config = dict(
    num_hidden_layers=8,
    experts_per_token=1,
    normalize_top_k=False,
    norm='rmsnorm',
    norm_eps=1e-06,
    qk_norm=True,
    attn_scale=0.125,
    init_std_qkv=0.0398,
    init_std_down=0.0063,
    optimizer='muon',
    decay_shape='sqrt',
    final_lr_fraction=0.1,
    max_seq_len=1024,
    train_tokens=457000000,
)
Below are experts of layer 4 (counted from 0) of a mixture-of-experts language model. Rows are named router (the router's row for the expert), gate (a neuron's input weights, with its number), up (a neuron's input weights, with its number) and show model dimensions 0-127. Each number is 50 + 12 x the weight over its row's rms, rounded and kept within 0 to 99.
After each expert's rows: a language model's description of what the expert responds to. This comes from a sample of Wikipedia text that the model never trained on.

# expert 0
router:45 40 48 66 49 38 38 51 57 34 73 56 40 47 40 57 57 48 59 39 46 36 69 34 63 53 56 52 58 64 38 54 35 74 61 43 59 42 42 43 49 47 35 53 26 45 33 52 56 66 83 45 43 40 33 38 59 45 50 53 38 62 47 55 33 55 37 46 53 59 18 56 20 43 61 70 46 50 57 71 57 35 51 72 61 44 39 71 65 27 56 41 51 58 32 39 46 55 66 70 49 57 64 54 47 48 39 57 22 59 42 43 54 64 54 71 49 57 65 49 53 51 38 57 50 37 53 40
gate12:41 46 55 65 42 57 33 40 45 45 40 41 39 30 47 56 34 63 17 61 60 30 55 57 52 48 51 85 53 64 47 63 60 43 51 53 55 52 45 41 61 63 37 66 33 48 46 34 34 45 51 46 66 72 25 53 44 37 54 57 34 41 56 42 47 64 54 53 38 60 48 66 52 44 55 49 37 32 49 53 41 32 58 41 47 46 35 43 46 38 39 42 72 53 36 31 54 61 50 60 56 74 25 47 38 50 42 63 47 50 35 36 62 47 81 53 59 44 42 78 45 52 61 56 70 55 28 42
up12:46 32 58 41 59 63 45 48 30 24 61 64 69 59 74 33 51 46 54 33 37 49 73 57 71 46 29 62 47 46 57 50 59 71 37 48 47 45 65 21 54 54 76 45 60 67 64 68 49 52 50 45 33 61 69 45 55 53 65 54 59 59 38 40 47 48 42 57 32 51 50 53 52 41 38 50 68 34 63 42 45 54 53 53 42 65 33 73 54 59 43 20 53 54 64 50 44 51 44 68 44 54 58 41 49 52 43 67 56 48 47 62 54 36 25 35 43 54 42 57 65 51 63 54 27 72 55 57
Description: Structural markup, function words. Line breaks, heading equals signs, list dashes, table pipes and prepositions like in, of in infobox, list and section-heading text.

# expert 2
router:53 51 40 44 43 49 39 58 63 55 46 45 40 44 36 45 94 42 48 57 70 44 43 62 42 37 54 64 58 55 50 45 83 44 59 54 46 39 51 36 43 31 51 30 62 51 56 54 49 21 42 61 55 47 48 41 48 44 33 54 43 66 56 66 65 47 36 39 50 46 55 54 52 45 55 64 30 62 48 76 45 46 52 52 48 40 67 76 55 38 31 56 40 29 74 36 46 42 36 39 30 73 66 52 45 62 42 51 47 40 58 46 55 47 47 56 47 52 64 49 63 64 62 41 82 69 66 37
gate27:40 73 40 65 70 33 42 41 57 52 61 59 72 36 46 55 46 39 22 65 63 63 50 48 42 31 44 66 53 33 47 40 60 53 59 51 49 16 38 52 50 37 55 48 56 33 51 43 38 65 64 55 45 34 37 51 66 51 56 45 30 32 36 56 44 33 64 53 50 77 55 44 51 60 47 70 48 40 40 45 40 55 40 61 44 61 55 59 53 54 32 50 55 50 47 28 58 33 53 51 38 39 73 51 49 54 45 39 13 71 48 53 49 66 47 59 58 44 46 32 55 52 28 37 46 50 72 42
up27:67 26 47 43 47 52 67 28 22 31 44 53 50 55 53 55 71 41 49 57 40 49 63 36 26 57 42 64 62 36 29 49 37 49 56 69 48 32 47 40 68 58 35 53 63 53 58 52 37 63 55 65 47 68 68 56 51 32 44 50 56 48 52 59 57 48 50 49 30 25 46 48 60 50 37 50 64 46 37 47 63 65 48 41 42 61 69 59 41 37 38 63 31 56 61 43 76 58 41 51 65 70 43 51 54 50 49 41 70 66 49 57 46 41 51 46 33 42 35 75 42 53 77 63 57 39 65 44
Description: Entity head nouns. Head nouns of named organizations, places and works after the or of the, such as City, County, album, season, League.

# expert 13
router:40 24 53 43 58 62 43 42 44 70 58 88 39 44 45 44 57 47 69 49 47 24 61 43 37 46 50 62 73 36 55 57 45 36 67 54 56 38 51 66 65 41 54 50 50 67 44 50 40 35 29 34 53 37 26 54 49 44 36 37 70 54 53 57 18 41 40 47 36 50 64 32 41 64 60 32 73 54 43 62 71 61 48 41 47 61 59 62 56 46 48 54 42 39 47 69 45 49 47 42 36 65 63 58 56 52 64 45 58 54 73 60 35 57 46 39 42 61 45 70 60 52 38 38 54 58 65 51
gate1:60 62 61 51 48 51 47 45 45 55 40 31 39 38 54 35 40 71 78 52 46 46 25 70 46 59 52 61 61 60 51 53 43 53 59 43 68 39 44 56 58 57 53 35 46 64 51 57 38 50 50 45 57 29 39 63 59 64 43 44 61 59 49 70 35 40 59 35 42 38 48 39 40 41 63 58 40 40 49 44 67 39 65 31 36 45 51 40 76 61 41 54 76 47 49 53 24 45 70 54 58 68 66 65 55 59 69 53 60 75 67 38 66 24 49 56 44 47 36 49 27 39 38 43 31 65 47 38
up1:49 51 49 55 48 53 37 40 37 41 46 30 34 54 50 60 62 59 41 59 55 50 68 36 41 44 45 55 48 42 42 46 64 67 51 74 53 62 25 49 45 54 52 56 46 31 44 50 27 62 45 41 80 49 64 63 49 54 60 51 54 39 52 65 61 63 42 69 85 51 56 54 28 50 67 44 73 51 50 54 67 62 64 51 37 47 43 56 45 67 68 58 41 42 39 43 53 84 59 50 58 43 51 56 63 40 42 53 57 73 43 63 39 60 44 41 49 73 67 54 29 71 35 65 62 55 28 56
Description: Consonant-cluster name pieces. Name-initial pieces with consonant clusters like Mar, Br, Pr, Gl, and inner consonant pieces such as r in Carr or Carrera and arr in O'Farril.

# expert 12
router:58 29 45 65 75 34 41 34 54 25 70 61 57 57 45 60 29 30 42 69 40 55 42 49 58 50 35 43 42 48 59 37 50 66 66 49 32 59 33 44 56 67 58 39 40 37 44 32 39 48 40 29 44 28 55 47 43 44 37 59 44 51 48 31 41 48 57 30 59 48 44 74 42 34 45 41 77 60 58 46 49 42 34 38 46 46 26 46 40 41 53 49 52 64 59 63 63 35 49 50 55 33 53 60 49 43 75 56 19 42 56 40 37 66 49 57 61 32 35 47 48 44 31 52 45 56 52 49
gate54:56 53 50 56 43 45 48 51 56 65 59 49 57 54 72 42 63 32 79 36 43 74 41 77 63 64 69 56 54 50 28 69 50 51 31 69 47 23 49 52 39 47 65 24 51 45 46 39 55 60 65 55 35 59 77 31 76 49 44 57 53 52 53 32 44 49 44 48 44 54 40 36 50 52 36 51 46 53 57 51 30 52 59 64 56 48 58 60 58 44 32 37 76 49 25 57 43 51 48 62 58 39 56 35 36 33 79 50 69 63 64 51 57 38 50 38 38 54 54 52 65 49 49 46 64 53 44 47
up54:50 48 58 57 48 63 43 61 60 60 78 46 44 57 63 56 41 33 55 34 33 50 48 46 62 41 37 61 58 59 43 37 77 57 69 36 65 67 27 31 52 61 56 56 28 60 58 50 49 69 50 18 39 49 37 26 41 50 59 59 56 54 55 51 37 39 29 44 58 47 62 41 48 51 46 43 37 55 63 38 35 42 41 45 57 18 54 64 56 60 69 32 70 50 41 54 49 37 35 79 51 45 49 45 48 45 46 32 65 58 50 67 45 57 36 41 71 45 57 58 39 62 36 38 39 60 51 47
Description: Word-initial fragments. Opening consonant pieces of split words after a space, such as sp, res, ex, trans, hyp, often in species descriptions (white sp-ots).

# expert 10
router:58 47 64 58 54 38 69 49 36 32 46 40 46 60 41 48 46 58 59 76 44 53 30 55 44 44 66 54 40 68 43 54 54 75 48 50 12 59 44 58 39 55 73 63 31 41 53 59 59 27 70 52 45 55 50 49 49 65 56 49 36 46 76 43 42 65 53 55 61 38 50 66 64 63 44 52 51 64 59 61 49 38 40 52 63 45 54 69 43 00 38 40 46 62 56 47 35 53 58 44 51 45 63 22 47 45 62 49 33 59 53 52 47 37 53 47 61 66 52 53 40 46 54 62 43 56 63 40
gate1:42 49 56 60 45 39 54 62 43 52 47 38 31 45 40 34 30 73 66 59 36 46 47 66 37 60 42 52 51 70 54 60 36 67 79 40 76 36 14 43 54 54 57 50 46 59 42 36 50 47 59 49 45 62 63 60 48 57 49 48 39 46 35 50 55 31 51 28 44 42 33 58 56 66 61 72 46 45 52 50 42 51 43 41 24 41 57 41 56 58 29 37 57 38 42 54 19 55 48 51 43 67 54 52 39 44 52 51 40 64 54 48 64 10 55 50 42 57 56 61 40 22 51 42 37 50 44 43
up1:60 54 43 38 37 57 52 38 28 34 36 47 50 52 45 68 58 50 44 60 45 51 60 35 37 24 49 67 53 60 45 50 56 70 52 66 38 53 35 67 44 51 53 55 43 41 41 36 38 60 35 49 77 55 73 49 44 51 60 39 35 43 55 73 55 65 40 68 66 43 53 46 48 49 69 26 68 53 45 45 63 57 49 50 43 47 45 68 43 58 66 64 46 42 56 32 50 74 60 62 58 43 47 71 51 36 70 64 44 72 51 65 43 57 44 30 44 65 55 58 39 75 30 74 60 48 36 50
Description: Word-final suffixes. Closing pieces of split words, mostly noun suffixes such as -ure, -ion, -ment, -ise, -ute (expos-ure, absol-ute).

# expert 3
router:57 33 48 73 51 33 47 55 54 50 49 52 56 39 60 54 32 47 70 64 56 29 61 39 58 57 61 42 37 26 42 46 53 38 52 43 44 50 41 71 45 59 57 53 40 56 62 58 60 20 37 45 59 58 72 56 51 43 47 67 40 46 47 51 18 48 45 47 63 30 34 59 19 63 50 41 68 68 45 54 38 31 46 67 59 48 42 76 41 26 35 67 43 48 36 47 56 64 66 69 53 69 62 56 50 55 75 50 63 40 48 36 42 49 50 50 66 44 59 44 46 39 41 41 51 53 40 40
gate52:61 71 64 40 39 43 46 50 40 39 45 55 56 42 29 64 41 46 79 45 57 36 51 36 51 50 76 48 41 45 57 54 54 38 67 44 52 50 45 66 57 45 51 46 43 50 50 46 61 41 54 54 39 52 51 35 55 83 48 39 36 59 64 54 46 44 72 32 42 60 45 54 41 37 41 49 61 46 55 34 55 56 48 69 62 17 43 20 59 53 47 32 53 56 50 48 69 46 50 57 50 57 47 66 35 33 54 47 65 39 57 35 49 43 41 49 43 08 73 59 56 25 59 46 28 39 43 42
up52:51 39 43 62 60 47 38 34 49 65 47 39 33 64 61 58 62 40 54 53 47 72 67 34 52 77 71 35 44 44 52 44 58 42 17 31 46 53 52 43 40 59 39 50 48 58 44 61 49 54 52 49 54 55 58 60 39 64 30 12 58 50 46 33 43 64 54 44 42 52 46 63 57 38 48 53 67 36 39 54 56 48 56 55 50 48 62 66 60 61 56 63 60 74 53 26 35 51 42 42 59 70 42 62 71 61 37 55 27 49 74 34 30 71 58 35 35 64 44 56 49 50 40 53 48 48 52 33
Description: Quantifiers and counts. Quantity words like two, three, all, most, several, many, especially most in "the most common", plus some digits in tables.

# expert 8
router:47 38 55 48 43 23 78 54 52 35 54 84 46 39 54 37 58 49 60 82 68 53 61 31 26 45 63 52 48 35 47 60 62 30 43 48 67 59 50 60 58 53 67 63 49 58 47 58 52 40 28 58 49 49 55 57 47 47 34 45 54 73 36 42 53 31 65 57 47 39 54 58 70 62 44 52 54 55 58 46 61 40 38 33 55 66 50 44 47 31 33 41 47 45 72 39 61 65 48 53 36 65 62 35 58 54 46 58 49 51 52 37 53 52 52 40 45 67 32 59 38 52 30 81 38 53 62 36
gate2:57 38 53 60 46 60 60 60 41 43 45 58 46 39 44 42 48 34 72 48 62 61 45 23 52 32 51 58 36 63 42 40 47 54 71 33 56 47 40 35 52 46 44 47 42 61 81 54 81 46 31 46 47 54 67 41 53 58 73 49 37 60 51 44 60 53 55 42 59 52 59 39 59 63 69 50 29 52 57 33 52 63 38 50 44 33 64 25 54 38 23 35 82 56 53 58 27 55 57 75 51 35 38 54 48 38 56 58 65 62 57 40 49 28 56 44 51 52 68 33 56 50 32 62 56 53 53 44
up2:72 45 60 53 59 51 46 83 42 55 39 69 34 48 57 42 54 71 46 47 39 53 45 65 43 50 35 46 60 31 36 42 42 68 47 50 70 20 49 48 55 47 39 67 54 44 70 62 64 51 77 68 53 69 49 45 45 59 51 48 35 48 37 66 31 74 62 52 45 58 62 31 65 49 53 41 36 55 50 39 57 56 60 44 50 51 25 41 64 37 55 16 56 41 39 55 58 60 47 31 59 43 45 70 48 40 43 40 65 60 62 52 57 41 39 42 52 55 61 75 55 49 63 48 35 65 45 44
Description: Mid-word fragments. Short word pieces right after a first letter or fragment, such as h-or-izontal, h-ip-hop, Cl-im-ax, plus words like main, lead, guitar.